config.yaml
n_experts: 256
router_score: "softmax"
normalize_top_k: false
routed_scale: 18.5
balance_loss: 0.0103
balance_bias: false
optimizer: "adam_variant"
beta1: 0.9
batch_tokens: 131072
train_tokens: 673400000
Below are experts of layer 5 (counted from 0) of a mixture-of-experts language model. Rows are named router (the router's row for the expert), down (a neuron's output weights, with its number) and show model dimensions 0-127. Each number is 128 + 32 x the weight over its row's rms, rounded and kept within 0 to 255.
After each expert's rows: a language model's description of what the expert responds to. This comes from a sample of Wikipedia text that the model never trained on.

# expert 52
router [ 70 145 156 173  68 126  73 153 110  67  93 128  67 170 165 185 180 182 163 109 127 105 161 110 124 171  89 152 109 118 131 165  81 162 164 132 134 108 113 126  89 121 167  82 131 155 134 155 172  85 170 147 102 127 141 113 105 101 165  99 125 142 139 127 151 100  79 102 116 150 109 112 115 147 152 160 119 118 144  68 173 144 124 157 190  81 163 114 142  80 162 127 121 184  71 142 134  68  78 134 185 159 110  75 161 108  84 166 170 131 158 151 116 166 110  75  92 156 170 136 105 138 131 139 122 106 123 122]
down0 [160 159 113 153 156  98 133  84 138  82 158  90 120  97 151 133 120  92 107 122 102 127 177 129 110 123 112 162 128  69 156 155 166 164  52 161 112 140  98 147 119 107 174 139 132 145 101 162 179 154 168 120  84 150 121 111  76 157  39 107 142 133 133 160  81 123  61 115 132  90 148  81 126 128 155  87 165 129 104 155 116 129 141 189  74 119 126  99 140 143 156 108 117 181 139 194 147 147  71  88 131 143 139 198 110 132  94 163  92  91 126 105 110  68 152 153 166  49 119 162 133 157 179 165 121 153 140 122]
down1 [ 82 112  89 132  83 111 117  98 149 122 116 178 116 172 151 100 119 136  68 104 189 121 121 144 154 164 225 163 134 133  91  90 142 111 154 138 126  96 118 126  97 115 171 100  81 127 138  88 134 129 163 166 128 112 137 122 168 134 146  99 133 129 184  83 171 131 104 126 108 133 120 151 139 206  60  82 139 156  87 144 126 146 105  52 127  94  96 128 185 127  88 130 119 111 123 137 140 158 163  79 131  81 157 131 125 206 184  80 166 193 126 155 154 107 170 115  99 110 152 116 137 153 166 132  92 101  72  98]
down2 [143 135 171 154 169  73 123  88 121 130  97 101 133  93  91 121 141 112 160 112 118 118 172 220 147  78  96 177  88 100 148 110  78 108  96 123 140 122  91 143 127  69  85 128 124 178 126 158 114 116 124  98  55 169  69 134 177 110  65 104 158 137 132 126 124  94 209 123 141  81 132 125 134 168 126 118 125 105  93 115 126 178 103 128  78 171 136 148 114 195 175 147 135 159 149 161 133 157 150 120 125 163 128 203 114 139 144 129 113  70 162 170  93 166 101  96 173 126  70 117 126 153 139 142 143 103  77 133]
down3 [111 112 146  97 102 181 167 164 102  90  96 142 128 133 130 118  94 103 101 148  75 156  91 143 160  76 140  74 131 145 109 105  87 167 145 167  75  92 135 108 121 170 156 147 101 136 173 170  92 141 128 151 137  93  55 134 138 105 129 145 109 170 106 160  99 173  74 129 150  93 166 143 119 133 134 106 128  85 117 121 137  58 144 130  94 127 215  32 109 144 130 107 156 134 172 132 122 141 156 186  94 165  89  96 102 154 166 100 162 146 157 137 117 158 199 163 117 154  82 151 144 174 122 118  75 170  99 143]
down4 [107 152 163 138 118 124 134 168 102 133  89 147 178 130 126 139 140 124 159 165 143 112 145 155 120 163 139 115 146 125 117 137 127 152 185 129  73 110 183  99 176 112 140 126 109 130 190 118 192 140 116  90 130 157  67 100 136  89 174 152 138 154 176  49  73 132  87 115 133 158 124 145  85 132 178  32 137 114 171 173 153 102 162 168 141 117  72  98 177  92  89 114 115 101 141  74 131 108 127 115 109 101 108 126 131 125 139  86 182 219  90 162 144 123 105 141  70 156 162 156 109  91 106 112  89 114  90 157]
down5 [126 103 132 102 168 179 152 143 103  98  65 140 184  98 116 147 110 136 152  98 152 144  84 122 195 121 150 132 141 168 145 121 119 124 144  99  56 134 140  92 160 122 136 136 116  89 170 159 103 155 118 127 135  51 163 116 140 115 130 175  94  94 188 187 165 130  86 114 202 127  92 156 139 138 156 136 145 173 146 138 108  94 102 113 132 135  85 111 124  96 128 118 190 120 167 108 177 144 100 181  80 123  72  41 167 144 135  26 140 112 123 100 134  98 153 141 120 113 150  92 176 108 133 129  75 114 143 136]
down6 [117  94  93 132 225 114 107  91 182 112 131 106 223 121 152 146  98 194 101 138 184 102 109 177 116 173 126 136 156 171 124 136  91 128 135 134 112 157 105  94 122 152 131 177  89 124 167  92 122  86 185 132 126  88 169 204 125 156  83 150 125 133 128 146 137 141 133 102 134 144 173 148 132 152 141  83 112 124 127 134 172 152 183 125 144  78 127 110 119 115  48 107 129  94 120  72 156 119  77 141 142 114 147 154 146 133  99  65  80 113 135 129 121 116 153 198  67 128 148 134 150  99  74 112 103 117 101  96]
down7 [151 152 103 133  84 116  92  96 157 102  73 182 111  98 155 119  74 187 121 128 184 141 113 136 202 123 134 125 131 176 129 159 157 149 105 129 185 126 140 105  75 127 145 116 101 138 158  50 162 114 108 164  85 128 139 117 154 117 108 161 134 130 184 123 153 118  90 100 122 147 146 153 101 201  95  79  88 167 173 170 122 133 121 181 156 127 104 124 157 202 108  89 140  50  73 131 121  91  97 111 136  87 111 124 167 145 125  91 155 191  98 170 164 101 109 144 113 134 126  95 155  97 114 122 134 121  56 140]
Digits and line-initial capitals. Single digits inside numbers and table cells, plus capitalized tokens at line or paragraph starts, such as On June 21, names and abbreviations.

# expert 11
router [154 115 140 121 118  72 145 102 137 135 152 187 148 132  83 147 173 146 178 112 125 102 136 152  74 115  81 113 109 120 175 113 113 152 157 131 155 160 162 106 150 123 177  73  90 168  82  95 168 144 129 118  78 178 137  65 188 124 121  92 114 157  71 129 179 105 102 144 127 168  62 158  81 112 163 130 177 129 124  81 134 149  73 137 146 125  96 174 174 124 104  87 141 123  84  98  82  98 152 138 176 161 116  94 183 132 145 100 169 112 173 104 118 119 185  84 147 128 134 167 110 107 155 105 179 125  72 158]
down0 [ 97 158 120 146 101 105 153 152 123 152 127 124 162 158 156 160  98 161  90 100 128 176 107 109 116 120 111 102 172 148 133 110  89 135 184 130 124 113  89 114  58 149 149  80 143 127 131 143 145 103 110 129  71 150 133  93 159 168 121 130 152 110 131 186 158  74 103 116 214 157   9 182  75 142 141  99 177 136  54 118 152 179  91 122 128 134 112 140 145 115 146  99  96 121 153 142  41 123 134 128 114 115 172 125 103 165 134 126 120  76 180 114 149 130 134 133 105  82 159  87 150  88 176 171 158  96 138 112]
down1 [127 158 126 149 113  81 142 131 124 114 118  92 155 195 114  96  67  99 118 142 180  85 126 159 108 140 106 120 110 148 160 171 136 182 156 129 118 118 120  55 150 137 134 176 142 131  67 104 128  47 152 151 150 149 100 157  89 152  93 111 126  57 147  72 120 122 135 108 145 153  90 137 105 100 145 106 193  94 115 102 109 132  85 150 110 156  95 157 115 140  93 151 125 137 131 136  13 121 126  58 155 116 166  97 168 148 162 207 135 116 149 179 161 131 187 171 146 136  85 130 117 111 147 146 144 146 108 100]
down2 [ 91 133 125 110 111 120  46 137  87  72 123 110  70 195 133  96 203 136 147 179 130 131 137 128 107 102 130 119 122 173 172 135 175  92 126 137 140 114 133 106  87 160 113 149 140 103 132 129 178 156 164 127 149 171 138 207  97 117 114  69 144 116 159  86  81 177  77 118 138  95 200 106 174 166 146 150 121 160 163 152 114 139  91 125 139 101 143 128 143  35 150 181 126 128 124 154 207 107 115 100  56 121 132 118 138 109 135 118 101 111 101 191 130 142 145 138 112 109 143 100 119 150  68 109 118 134 113 163]
down3 [144 181 165 164  76  85 102  89  67 161 178 124 124  96 146 124  59 135 113 140  92 127 112 123 141 143 113 130 163 207 154 154 186 174 132 131 141 144 102 100  87  99  95  94 118 179 135 159 144 145 139  90 138 114  89 144 162 162 125 149 147  75  86 141 127 176 142 133  88 106 133 114 183  79 122 135 106 119 183  68 156 134  71  59 129  61  88 121 104 163 108 116 103 110 143 105 136 125 144 111  91 123 107 196 120 146 154 135 169 155 145 152 115  99  97 109  73  79 109 147 182 175  97 141 132 175 135 150]
down4 [138 132 116 115 116 134 101 152 100 152 182 116 168 122 110 126  68 160 103 133 150 151 133 160  94  87 107 160 166 176 167  91 112 135 182 105 129 121 101 100 130 151 143  93 120 109 170 148 132 101 100 141  31 112 136  84 130 162 141 109 155 104 146 180 176  91 100  96 215 121  66 107 101 101 116 108 155  97  99 111 159 175 108 110 158 158 127 121 127 101 180 119  95 138 166 167  18 110 169 114 147 116 142 146  99 202 106 129 104  96 131  74 187 147 134 161 120 141 163 110 163 102 185 116 102 125 126 111]
down5 [115 152 113 126 120 139 144 139 135 152 124  70 180 203 172 148 109  90  98  97  76 108  62 113 106 137 132  80  78 113 151 113 117 147  64  98  87 160 113 146 161 109 132 121 132 142 128 157 151 115 169 178 115 163 143  69 124  85  66 206 145 211 159 135 173  92 148 126 117 172 191 179  91 128 114 117 161 109 101 112 140 171  88 142  91 137 127 138 100 154  63 124  94 133 169 127 157 147 157 104 117  85 133 122  98  99 140 155 142 130 156 154 148 176  74  97  74 110 142  95 150 126 123 154 178 129 169 132]
down6 [124 125 167 146 129  96 117 113 139 150 122  64  97 128 157 101  97 149 100 134  94 130  94 144 177 102 136  59 162 146 124 161 190 173  66 136 136 140  81  92 101  89 102 137 111 156 160 148  85 159 143 139 168 127 151 176 111 138  89 157 140 149 131 143 146 111 170 129 112  94 148 124 106  71 135 154 120 141 128  79 161 150 112 115 140 131  59  70  73 173 161 195 140 137 155 158 245 102 153 131 125 109 152 184 119 149 137 132 150 126 108 151 121 131 106 118  45 140  56  96 104 113  96 109 136 180 133 162]
down7 [142 120  92 166 143 149 153 107 144 171 121  73 103 141 157 170 129 116 170 150 142  95 153  59 138 108 155  74 131 151  93  97 117 145 129 153 146 133  87 100 141 169 136 156 111 121 117 120 134 140 131 143 141 153 155 168  80 101 135 133 123  92 182  60 165 113 166  88 155 111  56 151  76 125 132 157 236  71 128 108 145 140 150  79 136 121  66 111 139 170 145 176  92  88 160 151  75  60 129  92 142  98 138  69 111 153 133 188 138 122 146 190 122 162  89 136  89 119  70 103 105 117 136 145 142 152 128 114]
Non-Latin bytes, digits. Leading bytes of CJK, Korean, Thai, Arabic and Devanagari characters, plus first digits of numbers like 2011, 304th, and occasional semicolons.

# expert 40
router [ 90  89 131 143 134 143 125 133 113 120 113 142 200 173 152  96 158 114 136 136 161 129 172  78 143 153 137 164 141  95 169 164  74 109 122 179 122 162  89  80 140 129  79 169 140  58 142 129 131  90 115  78 144  74 105 114 145 118  91  72 140 139 130 166 167 105 155 196 198  99  94 129 133 138 106 171 150 123 105 130  49 164  87 115 147 171 165 152 120 183  89 127 126 122 112 168 108 153  96 111 166 123 159 133 156 139 104 133 175 188  57 114  77 110  91 106 154  92 113 154  84 139 176 116 154 118 114  89]
down0 [ 85 119  98  74 152 109 153 206  94  66 120 123 129 127 154 154 147 181  72 132 143 124 145 105 166 115 141 109 114 104  53  78 148 132 151 144 129 108 109 119  96 161 127 143 122  76 144  71 141 115 135 130  69 129 133  94 138  95 113 101 171 132 123  98 117 167  95 186  64  91 109  88  92 100 116 123 144 134 185 110 137 101 127 137 118 188 195 116  85 122 175 194 166  71 173 121 173 143 181 172 156 112 108 158 122 131 184 103 128  89 163 138 155  77 175 119 155 102 120 178 145 123 151 149 150 130 152 148]
down1 [147  82 118 167  95 140 161 107 165 115  97 103 131 132 120 154 187 121 151 105 131  94  50 168  84  42 137 123 145 169 152 137 130 125  92  82 124 156 131 138 154 144 118 151 141 165  98 180  90 112  81 156 122  87 129 117 148 106 127 193 149 168  94 147 169  78 172 117 128 203 155 128 176 219 188 106  84 117 136 159 110 105 132 120 103 137 163 151  85 165 111 110 147 149 107 120 128  87 132 129 149 101 150 152 117  71 157  77  91 137 102  71 112 101 146 128  99 197 107 152 110 147 133  99 112 164  79 120]
down2 [119 158 160 158 160 167 119  74  97 101 112 167 166 129 165 103 111 105 107  55 166 163 111 171 146  94 144 169 138  98 139 149 123 154  55 165 133 117 160 143 102 135 136 115  95  80 119 121 139 152  82 133 102 108 141 177 141 149 137 144 141  64 125 154 142 117 202 100  93 133 147 141  51 171 100 134 115 188  85 158 130 132 202 128 127 117 115 103 105 118 118 157 139  69 115 132  93 133 120 126 169 162  67  42 168 108 145 124 107 149  76 191 120  98 164 137 119 130 116 117 110 152 120 109 197 145 133  65]
down3 [122 127 182 110 125 145 133  96 106 124  83  83 147 108 143 126 121 122 129 144 109 152 135 101  92 120 136 172 166 115 115  99 116 111  82 177  75 129 135 133  30 113 155 178 139 150 200 145 104 166  99 157 149 116 108 159 109 151  75 102 157 189 168 156 129 114  87  62 121 126 122 149 124 147 168 104 131  94  93 119  91 124 137 172 101 139 174 163 106 150  72 159 108 156 109 107 146 172 143 161 138 149 119 104  65 125 166  81 140 128 137  87 108 180 162 140 118 119 206 140 224 132 102 149  72 107 144  73]
down4 [110 159 130 191 162 156 133  92  58  81  94 120 116 159 168  98 150 113 121  76 102 144 148 183 116 121 157 140  94 132 143 102 147 154  73 109 101 132 155 151  82 148 159 131 120  84 114 116 122 152 135 117 118 119  59 170 121 125 108 124 150  54 136 135 123  90 183  85  94 120 170 131  39 113  74 178 101 186 104 105 175 172 148 150 104 141 101 149  51 148  64 138  99 108 131 153 131 178 128 103 145 158 158 116 150 111 150 138 111 136 139 157 160 128 163 170 156 134 169 169 108 107 148  85 192 122 142  83]
down5 [115 107 144 172 162 176 161 148 121 134 105 146 140 121 130 119 174 170 109 139 108  76  66 127  99  66 145 126 100 144 149 135  75 106  68 117  70 133  72  99 162 145 124 155 146 125 140 126 128  48 148 150  85 143 117 112 123 110  94 194 164  94 130 147 129 156 168 141 146 167 211 160 165 141 130 120 139 135 102 138  89 142 152 106  86  95 160 117 109 180 142  97 146 149 146 146  97 141 101 152 215 105 143 173  94 158 130 152 102 134 131 115 109  87 100 131 143  58  56 211 139 111 161 115  96 133  83 138]
down6 [ 60  86 158 158 129 174 133 150 110 119 110 158 126 153 151  78  79 189  81 195 165  68 105 131 166 139 130  56 154  83 126 155 130  79 123 128  46 123 134 120 123 177 108 155 151 178 106 102 153  84 123 135 139 141 113  86 158 137  98 132 130  92  68 124 128 119 139  39 138 153 193 160 112 103 138 126 116 116 116  77 187 147 127 143 140 108 125 109  81 181 131 111 178 115 126 149 105 159  95 124 170 117 131 126 110 105 198  99  83 125 163 124 152 133 139 135 131 112 112 146 169 161 109 121 143 109 174 195]
down7 [124 126  87 139 136 121 129 168  95 115 127 112 155 170  82  24 128 133 157 128 132 118 165 123 150 192 116 134 128 134 177 143 158 165 126 130 177  91 155 121 129 100 119 110 142 131  64 124 131 117 165 113  97  73 170 108  96 146 154 203 136 115 124  96 147 123 129  97 113 186 148 176 124 103 135  62 161 123 136 136 117 127 138 150 173 173  69 139  85 164 148  75 113 113 146 167 118 152  75 152 179 113 107 176 156  98 152  90 179  97  87 133 123 140 147 136  96  86  99 192  62 130 153  73 136  55 120 110]
Headings and clause connectors. Wiki heading markers = and == at section or article starts, plus conjunctions and relative words introducing clauses: that, which, where, because.

# expert 23
router [120 188  87 176 106 167 162 159  77 146 128 143 151 108 162  92  82 133 160 175 106  90 106 114 102 139  98 137 134  98 111 177 153 165 154 158 120 166 150 144  74 160 174 100 127  55 194  69 114  85  92 147 104 138 127 174 171 149 129 110 127  88 110 175 122  92 157  76 103 137 178 163 128 119  98 109 118 152  72 128 142 140 174 111  99 145  80 147  94 122 133  61 125 100 146 212 181 143 177 149 129 150 153 141 113  83 137 106  99 143 111 154 154  78 128 133 152 118 130 136  71 132 130 146 137 195 122  90]
down1 [152 140 147  93  37 116 134 150 123  79 164 154 167 142 101  91  99 131 105 107 149  90 141 144 117 131 145 147 163 136 180 199 165 126 138 207 192 190 109 115 136 103 154 122 108 126 129  92 140 109 141  90 107 122 135 108 140  89  71 154  73 129 153 104 114 145 114 116  75 124 109 131 110 131 127  92  99 115  77  95 121 160 112 120 105 107 108 166 124 142 130 227 131  78  41 156 169 168 126 129 175 123 133  88 135 147  79  91 144 134  98 169 171 133  77 155 166 115 136 162 136 148 108 174 150 147 145  65]
down2 [141  99 108 105 130  35 119 205 115  45 113 150 173 175 155  67 137 129 113 110 155 128 101  96 146 154 145 145 107 141  91 120 102 100 139 128 161 128 110 108 132 132 155 113 138 107 157 138 189 149 152 143 131 173 130 144 143 128 172 145  99 152 116 129 176 145  95 114 111 129 130 140 121 126 146  71 149 133  69 131 107 104 155  99  48 187 114 188  54 104 162 106 119 124 115  94 118 137 125 105 171 199 124 144 144  64 135 162  92 155 109 159 130 156 111  82 218 111 181 129 147 106 141 148  91  80 141 123]
down3 [ 90 115 115 176 111 106 116 140 141  97  95 116 129 116 145 101 149 116 115 160 209 163 172 118 102 164 152 130 165 123 152 136  97 128 129 126 131 170 148  73 104 128 115  98 113  98 154 141 183  93 113 146 154 107 130 114 204 139  86  28 100 174  92 163 139 130 159 154 132 126  80 134 136 138 107 139 147 131 174  96 131 138  98  98  62 120 110 145  97  85 161 124 146 125 103 177 221 112  57  82 163 117 107 174 193 145  93 150 129 164  97 160  88  74 128  92 168 134 180 137 112 125 157 113  92 130 121  81]
down4 [ 93 128 105 153 101  41  84 170 139 117  97 105 167 146  74  75 202 145 122 107 119 121 125 126 131 161 179 163 105 121  69 163  75 117 100  81 152 139 157  50 154 107 122 109 182 137 192 117 165 107 109 118 210 140 156 120 178 146 131 137 123 186 137 125 105 115 175 143 185 193 105 134 108 104 100 106 132 132 147 110 149 168 106 124  86 127 136 141  97 153 160 100 136 148 127 163  98  98  91 127 145 126  57 119  99  97 153 149 102 152 112 136  93 143 135 137 140 101 100 200 153 150 118 150  88 139  76 105]
down5 [175 119 141 144 101 153 114 115 144 160 127 123  90 138 128  99 113 135 163 122 181 112 157 165 164 141 147 121  90 111 194 120 117  89 141 160 201  37 124  74 158 108 170  95  91  54  92 103 150 170 117 165 157  84 166 128 102 154 171  85  93  83  95 138 151 134 104 176  85 176 100  94  72 169 156 163  86  83 139 147 129  77 183 144 190 146 116 144 137 135 129 113 115 125 132 100 130  98 100 159 154  94 133 100 142 119 145 127 140 160  88 127 122 106 135 109 191 126 158 114 165  56 158 113 124 114 170  89]
down6 [181 118 113 159 142 129 140 107 121  74 210 142  97  93  84 146 161 114 188 157 133 104 101 138  99 203 129 130 165 129 170  80 109 134 116  87  84 141 143 177  78  97 157 163 133 163  86  86 167 121 136 124 129 114  84 108 184  79 125  75 129 142 157 125  96 178 117 148  91 108 122 106 194 144 119  97 109 125 119 138  94 146 167  69  79 123 109 123 146  68 121 126 173 142 155 171 167 128 125 198 154 104 135 176 155 171 165 148 102 138  89 103 150 142 139 168 134  88  89 145 124  85 140 138  88  64 147 116]
down7 [120 139 166  94 135  80 155 126 161 160 151 159 114 167 108  76 132 113  70  23 165 128 145 135 141 123 186 176 154 107 156 131 107 125 141 111 127 189 138 144 150 152 105 127 184 132  69 168 143 118  89 116  53  63 114  75  70 131 119 151 154  99 101 102 185 151 115 155 109 163 108 146 124 173 102  83  98  98 112 166 141 101 143 172 179 162 157 173 148 117 117 149  74 127 166 139 105 118 120  81 147 108 122 128  95  84 132  69 108 154 149 182 140 132 100  95 167 144  94 163  81 130 139 117 141  91 133 152]
down8 [129  89 115 146 147  95 112 176 144 123 186 108 159 101 140 112 160 160  98  76 139 173 181  63 165 176 145 185 138  94  72 107  97 103 161 121 114 115  89 146 132 114 112  66 126 162 125  94  85 145 153 139 130 147 162  63 173 109 119 116 142 141 100 164 145 167 133 142 123 152 129 156 151  70 107 134 114 115 175  93 103 124  74  90  84 188  86 142  93 164 125 105 120 139 119 153 147  65 134 159 159 130 176 201 149 123  64  74 116 141 118 125 172  82  99 148  78 135 147  97 107 185 170 113 155 133  87 127]
Noun phrase openers. Articles and quantifiers starting a noun phrase after commas, periods or conjunctions: the, The, most, many, some, their, these, both.

# expert 60
router [104 128 114 119  71 187 116 155  96 164 126 128 136 195 153  67  94 125 142  80 119 118  72 145 148 122 162  58 101  74 117 142 186 142 122 128  87 103  97 121 141 183 162 119 182 125 153 194 118 181 124 127 140 171  94 107 117 156  87 136 116 193 152 110 127 176 133  93 121 134 119 135  92 118 135 143 125  75  99 146 172 119 136 152 152  79 109 173 162  89 117 145 149 100 127 188 117 143 118 127  85 161 116  44  80 159 100 154 133 168 195 123 167 134 135 101 126 113 124 138  56 168 131  91 106 149 119  92]
down1 [121 139 120 134  69 179 109 127 139 136 102  80 120  92 122 142 160 144 120 183  99 123 127 103 114  93 153 146 134 166 145  58 120 166  92 139 123 119  97  89 163  84 141 154  99 149  96 126 107 137 139  89 171  61 157 185 133  98 113 134 164 128 122 171 118 105 189 116 121 200 201  94 102  95 223 103 149 137  99 115 129 102 180 142  90 141 125  83 147 112 101 123 140 108 114 124  94 147 121  95 149 233 178  95 146  98 108 132  92 109 150 122 153 150 138 135 156 179 205  90 112 120  77 114 140 113 130 102]
down2 [179 117 144 133  89 128 139  94  82 137 159 109 150 192 185  90 138  88 142 137 158 155 137  94 122 158 199 141 127 117 140 144 173 142 126 192 162 112 119  86  75 130 117 101 101 173 147 140 154 110 182  91 164 119 139  93 152 125 142 130 116 114 143 198  97 165  33  93 130 126 121 113 125  80 159 129 122 154 127 117 141 103  61 139  51 125 122 139  90 126 104 112 106 175 143 110  69 136 101 133 139 104 171 103 132 170 107  83 231 129 185 148 126  82 123 141 114 139 129 176 132 122 105 121 128 100  66 111]
down3 [ 92 126 160 146 141 105 132 119 111 130 148 119 116 141 150 169 166 136 113 111 108  98 168  37  99 134 150 145 117 172 126  99 100 135 152 116 136 138 158 166 107 179 119 114 137 128 109 118 159  96 100  87 107 163 111 116 125 135  85  91 152 116 134 119 221 132  80  92 103 144 125 121 172 176 171 117 120  42 139  84 142 127 108 115  62  92 141 170 125  80 190 118 213 136 166 175 119 138  50 128 123 120 173 144 154  93  99 206 117 138  79 123 103  86  92 148 113 108 102 157 110 149 152 109 144 175 160 170]
down4 [ 97 128 115 128 109 103  94 112 101 110 144 199 112 157  62 171 183 134 146 105 200  48 113  75 139 132 160 115 173  87 142 139 156 156 137 143 146 170  88 111 160 128 180 131 170 150 123  72 162 111 123 132 106 157 121 136 129 113  95 156 141 122  88 174 151  93 135  93 184 137  97 151 174 127  96  98 130 159 108 137 121 186 178 140  74 146 174 117  86 180 104 116 128 113 156 163 119 105 126 128 166 127 135 178 136  76 125 144 164 140 104 134 120 106  70 105 105 122 101 124  77 163 203 118  73 106  60 105]
down5 [127 164 123 105 188 120 143 114  73 100  58 127 100 152  83 137 146  67 125 138 191 176 112 170 164 122 126 161  86 157 119 151 120 114  84 102 120 177 154 118 119 118  85  98 102 115 155  83  91 152 174 137 106 110  82 118 115 190 103 134  47 124 193 105 144 135 163  99 156 133 132 146 105 182 105  98 108 132 133 122 136 156 131  70 156 109 159  71 149 172 152 210 124 119 179 122 142 111 107 157  96 130  94  96 163 128  89 137  92 193 118 189 155 104 132 172 125  77 148 154 129 129 138 116 115 132 174  85]
down6 [157 131 109  84 103 156 162 129 133 135  78 160 126 128  86 127 139 136 136 131 132  83 115  80 148  68  90 199 120 181 145 144 112 152  76 140  70 111  65 145 125 120 108 174 110 139 111 132 149 110  54 213 116 162 121  91 124 137 166  96 158 150 113  60 158 120  97 176 136 135  85 212 113 139 101 108 158 104 159  97  64  66 137 162 134 151 114 154 114 140 156 158 127 126 114 144 110 152 125 125  98 167 200 127 113 140 102 134 119 142 138 128  83 143  90 165 183 149 134 133 131 131 178 125 173  49 100 138]
down7 [171 166  80  61 150 138  74 103  94 114 125 115 133 113  96 161 136 134 158  98 102 144 154 116 139  90 141 137 141 111 143 123 150 189 102 129 135 111 132 142 111 125 153 102  79 127 122 158 106 162  95  78 124 130 154 108 103  69 192 121 155 163 140 101  93 176 149  84 129 124 197  85 141  88 179 146 116 184 135 163  84 120 146 195 124 177 131 112 165 114 148 137  91 124 100 139  77  90 120 126 117 213 176 143 129 115 135 129 124  64 134 165  44 133  65 133 150  94  95 176 144 164 101 150 118 134 153 191]
down8 [111 124 174 169 163 139 144  90  84 146 106  76 140 116 105 104 193 201 121 121  65 163 172  94 108 122 127 161 116 130  97  67 151  97 128 151 192 158 130 154 161 149 158  98 175 175 148 173 129 106 139 105  80  94 173 159 129 129 151 116 122 123  63  99  77 115 111 161 165 142 134  82 132  78 179 152 136 123 122  84 109 135 104 165 103 138 105 139 101 190 106 105 134 149 110  70  72 180 164 106 101 108 119 122 141 177  91 139 139  80 109 108 125  93 161 117 135 180 103 177 156 135  81 161 160  75 137 131]
Middle pieces of names. Inner letter pieces of place names and codes, especially after I, such as I-ow-a, Yok-oh-ama, I-S-BN.

# expert 55
router [154  97  85 122 130 183 147 157 162 191 156  84 202 136 127  80 109  94 118  82 138 111  80 189 183 122 171 109 130 146 149  70 115  98  90 108 137 120  77 125 127 122 153 130  90  91 131 153 109 163 117 150 159 158 170 179  85 110  59 159 136 168  93 111 153 146 135 129 107 139 118 147 121 187 157 184 134  77  70 136 132 154 101 123 114  93 105 114 113 110 121 158 150  85 100 160  68 113 126 124 101 112 109 160  82 199 136 116 161 114 183 114 218 149 125 154  81 154 117 148 125 128 146 125 132 143  90 162]
down0 [102 145 213 180 109 181 133 155 168 132 113 142 137 157 121 171 192  93 129 170 162  78 160  97 163 157  81 137 176  57  95  81 158  53  53 116 104 151 112 154 112 148 169 180 179 125 139 114 109 117 134 134 137 109  88 125 116 121 137 124 106 135 150 123 162 113 121 119 130 105 109  87 116  29 200 138 115  62 100 137 135 190  62 123 108 117 129 104  66 101 108 117 150 118 140 153 150 112 121 102 103 153 144  88 129 105 116 166 124 126  97 101  97 136 169 120 121 132 144 155 153 105 140 123 167 144 166 139]
down1 [135 104 161 123 165  87 100 118 157 183  97 164 107 108  63 138 138 118 172  34 118 127 128 174 164 126 108 154 248 154 122 141 197 119 129  64 181 172 134 117 136 101 148 151 112 153 163 139 115 133  51  54 122 111 128 116 171 107 130 139 123 137 152 159  93 103 145 128 158 164 137 131 110  68 135 187 136 136 113 111  99 106 146 125 141  88 135  94 127 136 100  92 142 165 114 136  86  80 128 117 145 159 158 123 110  96 147 150 137 121 129 117 101 103 209 135 117 135 141  68 111 110  97 135 184 135  83 143]
down2 [130 117 118 134 124 123 121 131 106  67  86  91 132  43 149 179 136 120 173 171 100 135 116 159 177 139 128 179 119  85 111 177 159 110 123 171 115 129 183 113  54 123  91  90 109 147 155 161 161 112 153 121 124 148  75 151 168 104 157  78  77 199 138  67 148 142 123  84 146 111 135 112 119  87 168 154  96 139 142  69 111 111 127 124 157  96 151 125 173 131 156 103 104 172 151 179 162 112 108 132 115 137 154  85 148 131 173 176 135  61 138  75  89  96  97 104 102 125 145 145 156 158 153 106 118 128 148 213]
down3 [154  85 150 214 107 199 106 149 190 106 105 128 121 180 180 153  84 106 135  79 144 114 136 104 143  81 155 145 108 132 161 146 140 117  57  95 143 123  53 172 115 127 173 129 136 152 105 151 121 137 126  74  59 154  79 125 117 138 128 180 123  91  97 107 155 129 177 100 135 149 148  58 111 142 102 145 113 117  89 100 132 132 107  84 161 151 153 118 126 180 109  70 120 169 108  98  75 109 164  75 144 141 124 152 120  99 120 141 152 168 165 108 125 192 122 126 149  96 143 115 201 128 151 133 116 174 134  89]
down4 [104 119 160 119 163 143 130 129  40 149 106 139  95 153 103 149 126 191 125 113 157 136 135 166 113 183 162 159 141 123 136 103 210 153 159 114  46 144 105 198 166 144  87 142  90 133  98 161 117 154  82 196 163 168 115 129 187 126  89 147 108 161 142 138 110  66 146 121  90 147 160 115 116  72 150  74 118 116 131 107 102 121  84 142  96 144 140 164 102 105 106  98 154 121 121 194 170 131 137 139 113  94 135  69 112 109 149 144 131  83 144  44 121  88 156 112 104 135  94 131 126 113  94 171 175 100 150 162]
down5 [171 130 143 110 171 132 135 113 178 100 176  93 127 172  91 146 124 161 192  94 104 161 136 121 106 130 103  98 168 124 114 165 138 206  98 112 152 132 179 120 132 145  98 124 137 150 142 102 142  85 131 172  98  80 131 195  95 146  77  68 139 101 123 139 164 128  72 101  84  37 154 118 127 123  98 106 167 107 115 143 101 161 110 104 140  67 137 142  68 146 203 145  83  78 153 111 205 161  91 162 118 105 108 126 135 121 133 175 125 111 126 153 153  91 149 135 110 157 162 120 147 161  99 158 108 108 102  67]
down6 [ 74 120  57  59  57 112  82  92 118  40 117 164 161  75 139 120  97 108 168 132 161 150 103  88 135 179 115 135 109 130 124 169 120 147 167 134  91 131 157  94 117 132 166  99 115 128 118 105 151  92 140 110 104 104 118  97 155 156 182 182 131 169 179  66 198 133 104 139 178 162 116 152 140 147 160 151 121 160 107 142 115 133 142 168 117  97 116 164 107 117 103 115  91 154 151 131 174 140 118 142 115 106 141  52 189 133  97 175 124 136 132 136 150 166  80 149  91  88 181 148 123 105 132 133 123 113 145 202]
down7 [ 99  90  96 176 142 150 124 136 137  50  96 134  65 123 138 108 138 122 101  68 121  64 156 195  97 178 129 147 161 134 112 131 111 116 136 148 178  98 158 114 163 139 130 113 217 130 144  82 175  92 122 101  69 142 161 102 116 164 174 148 117 135 163 156 132 116 152 167 115 108  99 147 107 125 139 103  86 133 157 195 134  97  92  89 157 143 166 187 120 229 140 144 153 110 104 135  80 140 121 153 155 134 146 141 119 138 100  93  93 137 138  95  57  61 104 136 124 117  76 145 122 111 137 140 114 156 177 136]
Syllables after initial capitals. Second syllable of names right after a capital N, O, P or U: No-el, O-er-sted, N-el-son, U-ly-sses, N-A-SL.